Below are experts of layer 6 (counted from 0) of a mixture-of-experts language model. Rows are named router (the router's row for the expert), down (a neuron's output weights, with its number) and show model dimensions 64-127. Each number is 500 + 25 x the weight over its row's rms, rounded and kept within 0 to 999. Numbers have three digits each.
After each expert's rows: "comes before" lists some tokens at least twice as common just after its tokens as in all text. This comes from a sample of Wikipedia text that the model never trained on. Tokens count by the router's weight.

# expert 8
router:452465513523502496517507493548509469509475502492557546500500494519485534537503513514489502517488408512537514535530512477506478496530503464520476510502474476493555508507465516478517490514470483
down0:490511499512501475524463513509550477521547475495488499496499539474523542487489436497518494481512442505509453504482525508487522483455529497499524460469529489477491537473476552509512548502452483
down1:495484538438488526494497550527439479487537515511512535501482488442482537497554519534462489507476490510497523494519499520496507489499461456487450523497480504438512507531467500515504508475499529
down2:495478480549497495541503518497520483520534510500518505495527496539463509457496518523479540489503545485506485517512500517488504449504450534456505543527472547482531540503487477524514490480529517
down3:508509482484458487492504502514538459512565520521463470495506501488470518491459511504537505483518515435474527498495491491485491528488467551501469477489522497542531506504477516479477517513493496
down4:457556478527521531514493512521487478491506506471519517483487508483470531520536508550494465520499486561472457513453515517504508511480491549502487505527508475498522478487465468486516507470487513
down5:476465475476469505510484505542493489535486504508498527504509536504520477498459462508482464491447562482486479493467507491505535495472483512486490488459508506524525475474471524515522497513491490
down6:550515506499507494517509517519457499453485509510510473521500541476492479484492474539533493471419506466481511519514542506538495556520477509490494506523493479488513503513488494523495504461478487
down7:426525490524489505497500539505495538496531505546474478520500495541528505520493548537512514549509474463501460508533487478540463514472521487518463495501457498461496473495516495485501496484495465
down8:533499477511513490548486516501528454506525511476467505494467485498536479501515503514507509491504513475516508516493491501491464534510516497460493514513480507516538468494459441524465520492467541
down9:554469486499500456473541506454500499506499540500455502508514512528512459545546478483500489476531485494492481507487532486495534493506534486533522535496542489472519512523469531511512471559487533
down10:706488510519473503491474516500527485536483502485513487536535479503520484508518501503454438471514491493526475480501486478512511469517488476481532520483487527513485481466538474516510522514525512
down11:435532527504498500510536476431500539533493538490530477505485515504514551454495533478518501503494505517460522526466495501493480496530537534545507478531501500464485480462519497495483501476483485
down12:500448461528537508488461456473477460520492450462489513502490495514509471485495536489475510475535499533499488485550449491518456531521514460490505496469510481504508484503546434474508463502499506
down13:490501475499512511516503511503478499510470556508464473505559494499477498489497530476483499530493544495485495503486519529491490481517511513471517536542484491501504460499478486478525526522502524
down14:478524508535497498506502495486494496493500493520484501458466475472512486490474550502494466519484534502453504510530457510481495501453513474479479514519487496522498503514470548506472481493536496
down15:480499555466471482442478492531565461552503477483494540519530469474507530467501468511501517531500491428486508529524525499527462475494520477494497497480506475524476481508513481544526533503503465
down16:528518503509499494466506540529479542522515500446510431497488489530524472484479461519530502487509528469443518551508464517502498506543546508482473566546480521493449492466543479474509490497491514
comes before: " |", ",", " (", ")", "–", ";"

# expert 5
router:476507501509497495512513512514492465519463486512520481517491484496475507505500435525534525499497485491500502509487486503455472484514496495522536561505483480523531529483499492542494507494489474
down24:474519481505505493493507549526471508539502497512479501467491483507478489463520521527503529484513499514472443486501460516498477537536535523525474532502518494451515476535523523523502500477486490
down25:546500531477520496489466508511508499470519499508536498524510509474555557533514492487514471478533515460504469474476503440470551484513473535507505475545507488543491478492511507509522501468486525
down26:439509501470490546511508519528480510470550486503456480463526532497522475513505499537508465505520513464518511500483481515548503486438516496533521528497521518502496492510484488519540521521533508
down27:474502517480504491502514496480549468538530453490498495490508511506535475453530486491527461469502509490502529515475486503522535501493530444516497489532492529534495502497517483540522551491462510
down28:465501498437515479483471483507527524558506477496493518514513477525513522494475518548513508468511498470532550526488489467510494495525504461462523535529482515476470502510483531521491464482499480
down29:496536517512480522532484476472474460478489495460517510581527488511521446549513462516496460492478473494492485505495491455517487519509508486489523566520475505463490468508507534473517531503517506
down30:467525504496479487497501465472465501458494499514477522446499486485489520502494481482452529504492539477543475468520530539447516493472509491507502493526491476546564513507504540483507478531538486
down31:433508457484501513504470506513507495476484519517503475509497536468491488506535514460533511509497499504458531545525474454532487454501518498511507544501506541493499527520484485470506502562457527
down32:443505509508492512513503524478494494498563536500465520466515549503512494531510468525525507497490517529517471543544485503508498470522476493523475514459515497519476590494532511494501459477524505
down33:482550507501458476510508491516499543518487478456501493477487495476525508508512508516491510503461499514494492449536496514524520489507522488497493509510490517490542531538489476420492481521507499
down34:541477550526491522528549520507508491485460504493508494518487510477560504485508503516502473528462460520530520499548498459514481536484506469548506527503503507465443449489530490511534491520505489
down35:456494505515511470523533440482539467506476507506456492466509490502515479545563542457513552472479526523525465490478534513483520532495508508491516514501495556514449516529530494469499470533490501
down36:564515521544492477506486521483469498460491479473488484524498504506527481509462519535462435533495485500526522480502550505493535466503505479514502504510482466461473477511494534508518472523500565
down37:507472472507485501487485484452484474514533499517509495498510484493480467455505490474456504476525477499556517514505528537480487526517531502475521461513496522499488450521455496494532503514485514
down38:522491473512496520455499475521527521472486518464511454504560472527502531524535483523510465486503487505512492453506483500514524458505504521482505503498523486543497496513500489501503511479514528
down39:477517529505491495486456487484488505519512556510504481480506510516463499521479484535507540483481497540510515523522495469478486532435511530474520540466490438504492469495503480495516535487514470
down40:474484491479455516488484502463557506530486548483507471490518505475532514514513516550480535492484537539477473498521473517497505489515503511538538550503492500465502462475500462468481472477516495
comes before: "-", "\n", ":", "==", "The", "==="

# expert 12
router:508540486496507499497555481487508532443492551501567516481507498526502499492492489514520485563451464502507490501486495502468492495526503474553538518522520488496516505482491516448489489467458489
down24:489454465506462486507488485518512491491476516490478486482502520497511497472499491476506490485525546505485501483536527496501510480458512541519528481559553510550449506445537499499512511498527481
down25:483489557456469525511504531492487507521500486546519493513516522489510505503479525515511477496508495507538490492530531473499509515507500534504455528482499494496488528498512488483522529475503501
down26:432510507454493491470498461490473547542529539525459493502508559471461523520477539477521481530505493512500517518510525502482492494509532487495531501500511533528529492522535506541457472491482551
down27:571536473533517494456491502494516486549524497504540496559471489507440505509488477487465527463495473520489503496479510484477525510501493469493506519481467500486507490511504511495495516526517476
down28:482542520478503481506482500507474472500510493533523507525503515512481513483524516525515503498496522463469545498493514523500464508531457531546500526511500472504496489503463484491458515476491525
down29:507522464512474483480501517528476449515460487474517477482471496517507501468532479519495492514509471493489510443503466490480506503505518496473501553468548504502499531491512464523513497520519536
down30:500490486487504497499492461492529479456488487499517496478527481506540506492537489463554494497484525510489472470477493505543484496514526501485481502510525482468530513487502490479485482521465480
down31:438477484463514492483434482485536523455500464508539496465510512515526518536497489501504504458473552518499509504495495517532487514514555476471466469529523521492549516495507509529508463490476511
down32:504499513448569491518536534488507532519521457537520500487473425530507517483437530471538461512492500502483483495497519485461518449520514515505505478478526518496501552472490491537490507535558497
down33:534487526488453488532484488536499515512513489550475500468487495513506473494501490525462514456504498479456435510535459508483509533492496461517489530502513533539531467494509520521506503482474519
down34:439520520495533544488476494509447457462518488529478538537493528494505471500567482499493465522541476525492456514482457498494491490477496549543462480514519507517519490474489517492469502452494477
down35:515490484514515535490487478465518486480482502501542509449509514501443506539483487504516476486522563499523501524522511518460559491492512443492496494466499512474544500497492500507507500498549494
down36:519472556504474525492500540537490521500492539477527512475482544481552527493549489502493530516532509519508499528509464463509518481527488475528475508543496529529485465493465539523483502535514497
down37:447479497524517496474484506504507522489473515518470543522491558486489488508466467521513456468485461513506514489460505517511488504530494483477472536500482509496470514491469510522498497515517513
down38:562529493464496508453487501534476489512519490510518514527482529488493522494533484492484470445491508518533501500506501498458529490542484513449476485549473482449476513526512514550473495482477564
down39:530469509517489512476518486457461495495505546501526532485529478535525510526489485471471502473507529464504482514494431478508510483501469524481494541504453503473518511536467461469512472503480466
down40:478523487507488489476486483478476423518438515527483490544471527481499473483525491528508478485472492489497482473511478460490491489511487475484480529502506471494488486513491492460437487516512537
comes before: "\n", " The", " He", " In", " It", "S"

# expert 15
router:486467483475501447518544479534527534439517489463520517505490467483474492520487514501529531533504472498518530483472492508517488529458478475495480566532511479520502492478493515503518502514529469
down0:507523504473500476483482477501522531466473483477547511483489526544478535472516482500509461445551495490452491485476578483488524520507482519560478505484505485535507516486514501510485503487491518
down1:509482489502508513547481524533500456492474509507473483529464488531543471488537503492532482529504535515492486494526512515545507481535496491487489501559507521486534506535539531501495501471519487
down2:487501495451501477516502500571536513489465495477445537521511556507462488484508518469500497531498460495472508504510475516512487496530545503480463523477491511496484467487507534558520467466485498
down3:456478515451476516474536493504470479529495542512553500503506492513500458532483499506496516498486492540502535527473458510506495500513495514518482540492516542546531467517514476485541510512509491
down4:502489510496502475506513447520507468482494505535496509520519512509525536527533494463517508477552557493488431484492491517497500507521478542500483450500501510499527525485483498462509499534487497
down5:611503539504493531514451540483502517479504494487472500501472500505516529544530498511534509519491426526493501534515515506470523492489486501486519514497546502513496471478521547525496492523483521
down6:510502487528526502472490496516481468481500518468492492496543480508486522495519507460500510514489495522509485505484523517511557508476468471527502496503489554511492519506514513522500537470464489
down7:445501479504509483536501515533485460504513499468464503532557471493491506521514481498526514498516505500505471493443524485488467487512520487491523496500527497525495519492491485499544539511530530
down8:518507546469493493470523447490483520538462515507484505534520511506510485492477489506493510515449486497539504530522460511519500450491509462502523503502491488469453497539491478521489498526483517
down9:512481487499467524507494489498502492481457449451494499459557505481502504495525512494478502482500506531456504509506462499543510534483521470516507506490519538482524551502524530536502452463510463
down10:461511504520502481487495480515493511482462522535488451477485476524490537452451520454534481531530469505486498507535520501483548488508489493503520458541513508499525483519480518517470520538497533
down11:510510504461454457500522469489527557512474460500568487474517459518538498501543499495496521450519489523494460523508515501467470509520475456514474476517525499489465487485518528457521457485465513
down12:497479467496481557498475511483508468548495530535499518497472486499442486490508507472447491527519523474489547535545458494526478504519498512448487474480491497471475481452472515486474522480447506
down13:494484507501494529508449457505514495477482496467472528500518499544573500516438575548543467517464482533460491498502504500513566477515489539516522535459508524472523506498484539493512492499535501
down14:502544501524502466486498483485507450524501492531523501495498527479536520477489458457458480489446513502540562524478492516499486482476526451443502514494457489474495474506515455515481498520482544
down15:544474489447492477484513440515503477490481529555507519522521479518492463480484500487477485550498493467482549534521510512532456493511479535542491487463506499520532502489508488478478480487477518
down16:525486496497510523509511500494503511486514485523572498506470514472499499487486548504490503453511486502455546518535456528470455497519458539483501551496488520502526491492513511505452511507493502
comes before: " ", "\n", " —", " States", " −", " W"

# expert 11
router:445508498482453485471483493521549510471461501488535473499490465471492480541472498526505485511490510497529490477509500485488495509474475494469538484507518491505530491491525512503485501508505506
down24:541450477480500493488483496467531507486502504520489513506490455541466447490482495518535476510538511488461496493482441527474556506505522462451474496504505523513533485492487511503473471551450516
down25:531479491504531474563530493480509520474511464485506489528530485512543492513513482472450512482482489513486542474504481488537520513491504536530500501503511506517524473518469503493507541491497551
down26:521495487430493497463509520499514559552484491508492515484528481490483472491483525507470523519529461515504528520509503482533522482505494541512486491509471459520489501471474507528522488504467545
down27:486525485508509527483436482486523508508529493527506537512497492517480493441489472556486480528486507489516477488526483563484490476534519467447501492477511542476565538494495543471476493522549511
down28:458460525484516515574514517483500532401526479506504524481489515510479523469465527483517501524470473506517484510452486525459472469525464469510479519483514509468552508512526491503482514500526502
down29:548492487491493490507513481481512510489511488470468468522500518483500504544455490489540471488520475456494525486481484469491501502474466454432522476522538459500471485512519484525491499476538554
down30:489483485504509443507482449453507477511462536471483489504482507464474499516525544454493508504448487453536471518491483470482526446521534450461526476531516461539475514530511542463501510520483493
down31:504489470486485509504462533506486455525487483488516497511492520540495506466520497515542461481483474475486485463547468483532492456466523492500531504480471506516525503526502516513517513487477481
down32:499530488444520492569463534514518477541526540464493517489485516479493528531519531472527493506460474470540492532508503507471530503490498540491522495471480496470549458514474492528500533501503505
down33:520467457488506508489487512478523483507504525532469551496489513477510487551515527463463507528515503515536480496516535471513471499473511526536521505516487516514494542525485494472527474547526515
down34:494514509438501481476487522462526474529487489531489499491522509472514495491525476501542452500463473511492490505511480456468497528502478475492514495479485489543557507467525514495511528510482555
down35:513523512549503485485426535470485500534507495493495499475519499485538444497487475494464496486466497502522496505494540506514485541496503475462519489499472490453433502515488467496515493463484500
down36:499492535487489501499522535523461500497499506527548498495482483523503544483506501458508528458548477471493501451541524512476482511469513466461452490542495485509516485475503499505449485468512490
down37:499530497531474572497492478524537523489538529498518527490486463542453515475506559493482476489533512504474465500476511511551532533479514492517461559452508542515490490504494540496503448529491518
down38:513527537469493486499504486465542479482519486495499503513506473506473467452548500519528502538530519515479500489510482443517507519503504539489499504467515501489430475518504506492460490541488480
down39:475524462496464529512496503491504517471510466531536529523502535494497509476535484472491556479493503506528507526529479509463487508527491484522495535491473500516470488472496486475497466523491509
down40:471483529502489519499501496493496489494467496544509512509534551522468528481552478522451492490498493502539579463506507583516505479493503493488530524504536498466511459493492532455491509489490489
comes before: "1", "2", "3", "4", "t", "d"

# expert 4
router:478487493500503468474493516493516524499492549504513559515532498522499509474495460507502562476455512496466515520483541483489500498496539486478500497493522469531478536566519535489509484539504505
down24:513499518494539481469497525474524478467509489508472492497455462503521492463506502477510498502479492466520499502490520468488469495491519519459503500478538502532522541515473500508531519504566497
down25:508458508516521511501523491468560542473512505479518512504495542473504447513529494521525518506478476518529490483502491471560468448479505497504531513553506499514506502493541479496486479496480488
down26:524502511503505503520547509534513487481597516485494534456499538522489479521526450525499434476532460528482503501486510485486514489495471488504506509518490493489466476478480474497482517535494483
down27:474506502495472499495480481490510483504510483477479501513513500490484496502481502515491488458495567505508491534507507539491488508494531450473506535517465499489498518487507526526498494519506514
down28:581491506501534493520501554515506499515500480517494554539491496499489489475502471438497485526491529561516508485477503485538485495507500517456505510553494507464517475477492528483532472517511547
down29:470501540478480500501531496478480511479481509519487529472514505499498531524468519485457499523510528464485516485466537547476533463463471495494486520493490460477523497583488520523476519521512524
down30:474517502509522517497473504516564478537507502531453499498468486469478473473477470520515458514505476508513487518449510478495508473494532493560486485467507500530466479537475498504528504476494522
down31:479486512518513541428521492515512522495493520544512461536503470488500497534487459508495489545483477482488496509466464458497509511508498490554480476513513501480484545480519483442450557509498480
down32:501509491469508505526514529502509527474462488547475461471501468493512465509506526482515497495505504542541506507477514525490538470483510480498482473485473472515494525461471506419456505480471519
down33:496500494512520501495508485537502472483485486546520521499472497508516480502512522525524487474494481532489450522490478459473460488530525472510518495483484499568545496519520452490519510541526555
down34:488530517506519521500501521506486508528517551493520500494511481493536521495493481497498501519438522527471477507520519515521493525494497522553518488496513544511539501499495491532496519454486510
down35:526486514473494529488482485523505505505461541521491474531487505529470500491481534500539474491451535510509511447486488482546501547527525519540481462528519532506489510499511487476484473475545491
down36:551508511492491576492485480517551502450472496518495500544543472484512492492499496509474502529520528485464511457517496485516548488513486494522479530516496504538507532494486517459485512509506500
down37:526478481505464494526487455519518487492475503486522519520536470484468456516478517509499486487497469494466516529511566505536492490469467505500510457456534469483447461515531482532506529496485518
down38:562497503483481503497509493525505490475518505506498509488487422504483440506496501501492540512517500523484529508508504441486481566492498530471532487497459519468523529494519502577487446461502494
down39:469505556485520571462517558541479448480498499504480518501515527519473492479475456496462469519521505472480486517501533541504502500480533514482441493529470454501495508507507490495478502515476495
down40:477523495493474487554451534506482480502513530485504515524452435487528550488447475493513505467493528512468480480526503481474499507495471483512498514495524508538494509459509471467476470504470480
comes before: " of", ",", ".", "s", " in", " and"

# expert 13
router:475503478530481446475570503484520537462498548498469483482519497473485477499498522516523496542518498510520512505521519501488489483455557535493501477540487488509528512513505519499553472537521476
down24:470541504511485470504463512481495502550520517459504487515483524496482485472543465478529540490533490451487501505499504460502499508498481459448489536484502484500520516475543539495507526501461485
down25:530521484537525464498473483546519484489553492530489508500467471540560502503464518498444500541470573509498482499499530522501460463519477499454491476484460496499530467478512530551472507497485554
down26:494498493482543551474488522475505492551548522539564468471465497521529486449481507483495537535444514497547517497516469502509513500537524504465505469523529503474502477451527454517524501528521499
down27:486496459521483497476518475503497479499501471473540532483529540500504506496472500475510492531500526506476488532507495491497490510508541513468477486520521484512474520468506524517490468497484512
down28:513488490514530543499521492518493523449493499483486481493515499520513519510484429467526455502470543494502500480531471503503488481478462506459556517499509512524480521518503514475516486538472491
down29:563519530524498482549489541525524496493459487486509474473506494487512520509500524503528504497455506493483495510496482503471503497527497484494489485507497501522492523513452511451496502482520488
down30:524452515515483505488512534477472484546523485477480454552526518511439497452502493524540514506497538488505487484498473538521479523513484570517522475514510517483522522486512488537504467485524512
down31:485485505524483472507524531489516501518534479487509502539513537481528481486470510495540499480539491493509553535499505485543520493477473530522494523466538492460518556488511523496504528492526506
down32:530475529495538524498489511451512487493502451484475490508477519538455496504539504493505456513514465491499451530485506532494478495480473551478464493489501485464470510528560467535489489498437508
down33:573474545532495512531445495454483494493520475506515504503482503484520504485508537475494480489482505474545511484512473480488507490495515495545476517509513488459528488505511497512513507482506519
down34:465488478509541510467461502492468497555453466504472500506506515462505548474513520514522494450475475490528478480457509577543486524452506547502502525501512492493519468560502506502515483511518534
down35:416497484502477517489490553494515503503504470485507495479543462470474523521485470466483530502522502473542531534484499498480474481520493524502474468471460524535492505501521513523516498505466491
down36:497499466525476462559522479497486493520510504506500440508492531500493509497467486482501434519520490481484491502501488510489452522485536494489512472475493470503522436495496507545517508508494507
down37:552524460499507489495528481495470491513505482495485513507506497510519465494532604491500465500534521488510524507491507521482493508481505506469503455493520528490495490495509468475519516500500528
down38:486504494512528545488511488534499514507505465531509442499506512492498491477502551477501482510494510506518486505547499502436516481459530479494485505521495494482492483515516493517502467483524499
down39:556509508478489532497479459512461517461554458490473488498494499467520516555497525465513512444503470508591516510547499513484471489528493484533523552497524485523490498486525488502551446501513496
down40:597528506516513502535487554481449490521479512462527486544493527501509473472480490499455491442528452516507507521454486526486513481520461521523506522477469476479492497507524506500477485481497498
comes before: " the", "0", "1", "2", " and", " which"

# expert 2
router:488489509537487500520507449488488541436511503525480460479468499475503478488487465498502551523484452543521535550491475496494491541460498477525518502513476478493512503558514498524529461493504490
down24:522491473478453480499505530508508467515529511490549497508544520508466462513511534464491479526491517499537512495528460502477464518539485529492499494492527475492436460511481485529524548516505484
down25:555511467493500488527494535507553499510523494431496487505469498513503539507511491504437516511535488501439478476493492511485489469542504531496488440492532464510561506539516476519504516506542519
down26:504543485491477539496504547507524510472506502506494510524504508503529513493495508531497448468491532498524505533490473547546517483482503502479478529488493561477465535496481462489490527559503466
down27:533498494478557469467469525524515514508533493528497541511526504513517459497478523532440488520450509466524500518509504483495463526463536484466506507493527499507490484465498459528492511498469504
down28:621506507428502486491480483503489495533469471507518459461478522467479490476515509511579466510493507504520536489495528540505506444531491495475537494518514459515535494532471513527506463500523518
down29:505515452523487527532502469508512505492494503455496459482474510493518507489465542493489494494459507482492452542489501532482497483519493495463509517523472503492535493451505522495504473487515506
down30:486508500493457513504500504479532491506510526437476558506502475533485510510539498516565490492492487486525473493439479508484465505520550511541513490541530529506473465502470522508501530520526498
down31:507539539445504498478516498491476481535511514457470525485481468534513471517491480489497512539498525515465501543513525485480508493508488475532490500536512508565472505507460523514495478516545491
down32:488472461480497523480499457483484535490559493471498496515487538473484485511474468504452522493526486478493502552499471483500469503489489505487467477511490536509523527514519475448514526504492493
down33:502487455511462528480470537511508506508518502549477436506489506493519543551485466495481574496534490498454500450529505513512505530505525517458476444507509493478479453454479565505481501495512512
down34:519503512519488514470477548491469536484490477486529460516502513465497533522541467510555492496493479506553547495511444539521476518520460488502498488466512464497479505475536494498477445500510504
down35:520528480486502529490477457506484474491504530512481427465500484495516536481491516543499521478459502486521519498497503465469512552547504517476460518485478513528542486537511513529483557506489507
down36:545510469474529471448516489518507508538458516496522493537442463523452520561548547494520500472524535526492504531493484525476483489472509500534529471487495528477508492463517513482534490496474485
down37:482463488496537533477483506500462533513469487516517471517518491502483476468458525537528580533465504481485473502460478508518534541481485544498501491492476491504538511499503530522488533566510496
down38:523478523536481480514462519471475501442507490516509488453518488499529473498476477521488566568517492460481492486501533528504451450473456482526566470509466494514468502500501512519507483409500506
down39:516500512474508532509528480489484489457481495481485471462479467476533468518486509518496498486494472517494480521499482513548472438454513515490451498486503489504555447506513483462478511513525523
down40:524494497521520470473520542457507479442494499490492504474479494509496479503534498500490429486497484494468501508475516516503513509459474451483489501460544516532508525538484473530530520521477525
comes before: " the", " a", " to", " in", " by", "ed"

# expert 7
router:466517493507513508520492497559509453528519510507501510477527506475524542490512498525544525489478500519510499483489487521491511508486511456526504539534497448500538518494511497472499504494515470
down0:526487477515545472479493483509505493469476519523508491476515527479487484486464493425498510449503519472467534481503491482504525520537519484507534507472526463503510493541506470536445503491499551
down1:494490498480515534495517525555508465501514521486451477497489524531474511525494467522512438523505510526534518552473502503490482487495517491517505473485515513484470456502529548482459510569495514
down2:529501550536415517455507517532518510519502492530505509517465477479534498515500545456491481516513517454567481517502505507461511499532523500486556485505498531464493483527508531485534521515483562
down3:465509527513524485491513493525478452495491479459509479506474501535512515488514481520474522499523508484513481467448484494498499484497557448443527522438477479456505551485452504538541522479476512
down4:473512497515510478506528468536521496501509541496485529478481512515486518492509561513509519484458556454507453491492509483480509499497501499518497534498492517517494537477479538492486524533528500
down5:525497492493480508548501462512532453520506490543501487513510506496452526463538475481515527510495500484530518529474509497507480468516531508534489522521489489525474505533497471479517504524489528
down6:521468490520455484507499505512522501487491518508522467473532462528484499508478528435470505507521500445506497458514512517532521515448539477501491520497496457550525488519514498522490517497455466
down7:536462547516535520494509482468533519508542490536488518535514484522531523532480487477446499469507517460518496496445504476559449499487508472484524512480521526463503498522509510506501490479536523
down8:522470494519523514506511499485510526557513533508521482514537514507480489485471454491495499496477541537503506532468501492511483511523505479500504515567500528544507524541457477561501505553497515
down9:441504503479491477500520499528523484466539479505523527486505515506513494497483509448501493465485502517550499470558474494540516518496543506511478537508577496501486516447499527535469482515535506
down10:512520510490454453491511535547434516432498463474508501513544523503515474485477542481493483469474464471499484475530483522446518511517438511488524475482487465499505505456481540476517533477488513
down11:502502494507477500473483517547535478491506491556522503511537477511447514532515531509491557532546534539493507518526516511512511503487517464472490481530489496503458478519506508546529499475485489
down12:521521553490490506495491474485479509462516504501508523496464450514487503503501538483454471508511525529523516506514493508465533528531511521484542502494477512536516501494477455464505513482509497
down13:484464483517507520490484533519507515484542515503489516508486459485506515475557491487465520535533502523500475477515515513485519505521488502487483481519508522524493546502554534469486499471542498
down14:436493536513524438470479525495461509520444496490508503507470420481507500486485506492506554489487543507500494489489552532488526493495509551495497531511525475509520537512506513486508483484567529
down15:506482541474510499531522489514528511482532537518497476518483513514556475523511481534486460493546483504477500509524459509486529485518497520493452482490522472512473513525499513486504504497504472
down16:534491470492509534504520497493508454492528531509497485483491511507491474501488496529527511478507504516478483474503517552491492445503536498505481529534567506480530460500472473496532524466484475
comes before: " |", "|", "0", "1", "3", "2"

# expert 1
router:495545464562499472503569480518497513460508536496499485527497485505496504499485511515527540535484449481582486460488457518503506524503500442482523513505469475514531513506523551477517508502502503
down24:496460451515495509467464494507490544507471500492485478461509565505469438509483515502530530506490461481488474528463491481500526480489495487523503535487493498514504478489493488474546484543506486
down25:521543498500468450506537477517502512525525463523499496527552497531500497510476494494477493498479497491506471531535471515472453527516479494512531478466497504518543544486484488461488531490465497
down26:480508521485495504493453530462491470475499525527499479478489469522502475479499492474490458494495507508481495507469565479498480479481486515497513520537475477500548472487536448503496504530499480
down27:570470473487515512518507542507467516517492512512488480511489508509529478471455476500513483531487470517537526456527487516498500489497516531490471537491501527496480536490471485442528520531512526
down28:544503505505511461487505513530512464457490534527484506488530495496480494510503511517493528516505532512519487488478461526461502502550542529498465545443525490497471485536513523479501560494467536
down29:516495509526505501452539497532492520472495496522449502499508484448519513523509489496518486460503515477494523515517474510479503507460424502468473505491513441468525496455495475497486509526496526
down30:559502480498500548503532502454513493500461443461473476534499535497502518480488516497533492545521485517512515506455502458512519476562504499505526519497476434508494468478477486462469493505489496
down31:496472487480510467477514496508474482501486499476477462539472557490504503501549436470501470486483526535472483490496502489452493507453476529453479522516512523522483481461512560507535506491515503
down32:524524500501542532539496533506468507519529474507519503527529474443544494502457517477543490536511471521499506515511459521480487490526517531490456555525528460508471524505519504518540461535500528
down33:508481469459477445492495497439504471486506487470510502500532537508505488491464521469495526480519550514486450516502515510491538514508420437529515528493510483511533486467475506512495508461493480
down34:491478469501541481497460472467512517495520488536520502512509471516536509468506476482502458528524521516454490466500513502518494490501485537535506494466496518482467465493472550526506530470518496
down35:516530494514463474506508497540518513450496504454452465500484504542482499483480511526471518509526471534537498492536494509487504468516542520501530499501475499543495510495496506525495477472510547
down36:471474488567524451518494489506495524535514486559492495507528481542530493501469465458527523465520469526512466489512527486519481542489474518495491503496495499493480520499480507482545519499514487
down37:503508454482470461552493513527530464519453473484417471490514477487535516479504510491498505487484535545496531479505568494453534470504542519488487503482492512517499479526511505527528493524498471
down38:531485504504490533490507467477485508471520479461487540536553488466469485494537487537496501493513550506514473471488504493513497499545524540533520502483487479505506492496508472467507540538549477
down39:513466453521447472502487511462521531505557483499477525441511503495534497487494521478487500495520506506505516486481511487472487514488532486484458495497542530530500525412523494503505479496536515
down40:527517509480465522508519543489504490488504529465520515542474503488544482530508489496477513521486538536487507457495476471473530504490455499492526497465516499476491477522465560485540480460511515
comes before: "1", "0", "9", "2", "8", "7"

# expert 3
router:477508486502487506522497475525521565505502546501496499476477479491470505482480454502526507565489521541506518540497441493483514523499528512543514504506471460524494518516497512507503467530489489
down24:572453517495481498473493505522497511524517482534513507494497523497492502460496511492453510533492476515527523530513486480526490479497499500474480500451493534521484491509505483486513486504473521
down25:536482521537514535501517539500514521516516473513444536504550479511523499486517467543453548491509461467517468485473544489475507497489513509505531524490507464506483556521516513483503490533531456
down26:524504510501498509546527492497519490500489537512502453516479560495510478477526494499530516483484484530511529515489495492504515513483525455470471511467500532483514533489522516503512510469507503
down27:457510523477429520470496484498516479492525500519516481532507523478492487479492482485507543524492497558463482519476489507504549498545526514481439502443506568491513516478499517495492483496506523
down28:524480492515527470536487491512485535452495520510530495528514501499519527527487489501479529450464473489492500502537487523525486490505474502512487483545528498502505451507489499509466503510535521
down29:488472470524502489552504488506523547499518482472502517492514469498515456539497481517489535516500446505493504504465476549478506493491494524473477510493496493477499514470486531445493468509520570
down30:499486467504482483460483521434538505468507500523510470519511494506511503499490510499522523551503484495497541434494439480500545507478487506432491551517550493492512477468496449513468496490502534
down31:467498569468482488510480487500478487500523510518453515529492472488531490468491515512453452527463506462523472491481489475509491548499539489533498488505483487508524481535493494478507493527487507
down32:503475483518474464515525466434462499486493426522520490524454534500523519499445503520480474512489469500515506493475505495499542528479431468471477480454519455545489493526504516479487500484518481
down33:502482559522498461487480511474499522491466473502541495490484469486521468484462483505473469471496512472473531476543521547477465524507488513500520492531490537523494492478520451515520499503514533
down34:497475510490488516479514493489513470542497484473464532508456490452473468464511505552527473510496518471515496474480492471485483488536535502451517467520522492502516455521509480552509477504518527
down35:462498456467553475498465490538478516526479507480510502480492516518469496515532525488484470489526479497493508509465563520493481502513502521486508484530491478526552489496506502497489533532524512
down36:533458497556500484552495542480478476509465519471468449546505538475478512491505503532473472486500532480469492534465483504541530488500520528523511537526482485465512498510528467486476504516521503
down37:514479496510562501477468500521543506500504508485447512512458478478494500534476470501510487527496444571448482526500521491507513505465447523479541496509460468530511516506511514451503511463491480
down38:493504492505519520503479529522504478502508472497481489479478535543484484528467506473512502474516506507533472474568476540523472521509525467492500520490494467521516495533495544497500496507486509
down39:479542501507520485494535520487517507495499487480462431513493517493513532463466503485510518513481508511478497525526476479509502523514488532507489487518469533504473496531493500542464491526485482
down40:550496513525516494484514522460474473515486509481521504480490492494525528465481522558520489495505491522470487540505489446487505508500452512491529511516508495507520450546460480495490502499517462
comes before: " the", "s", "ed", "ing", "ation", "al"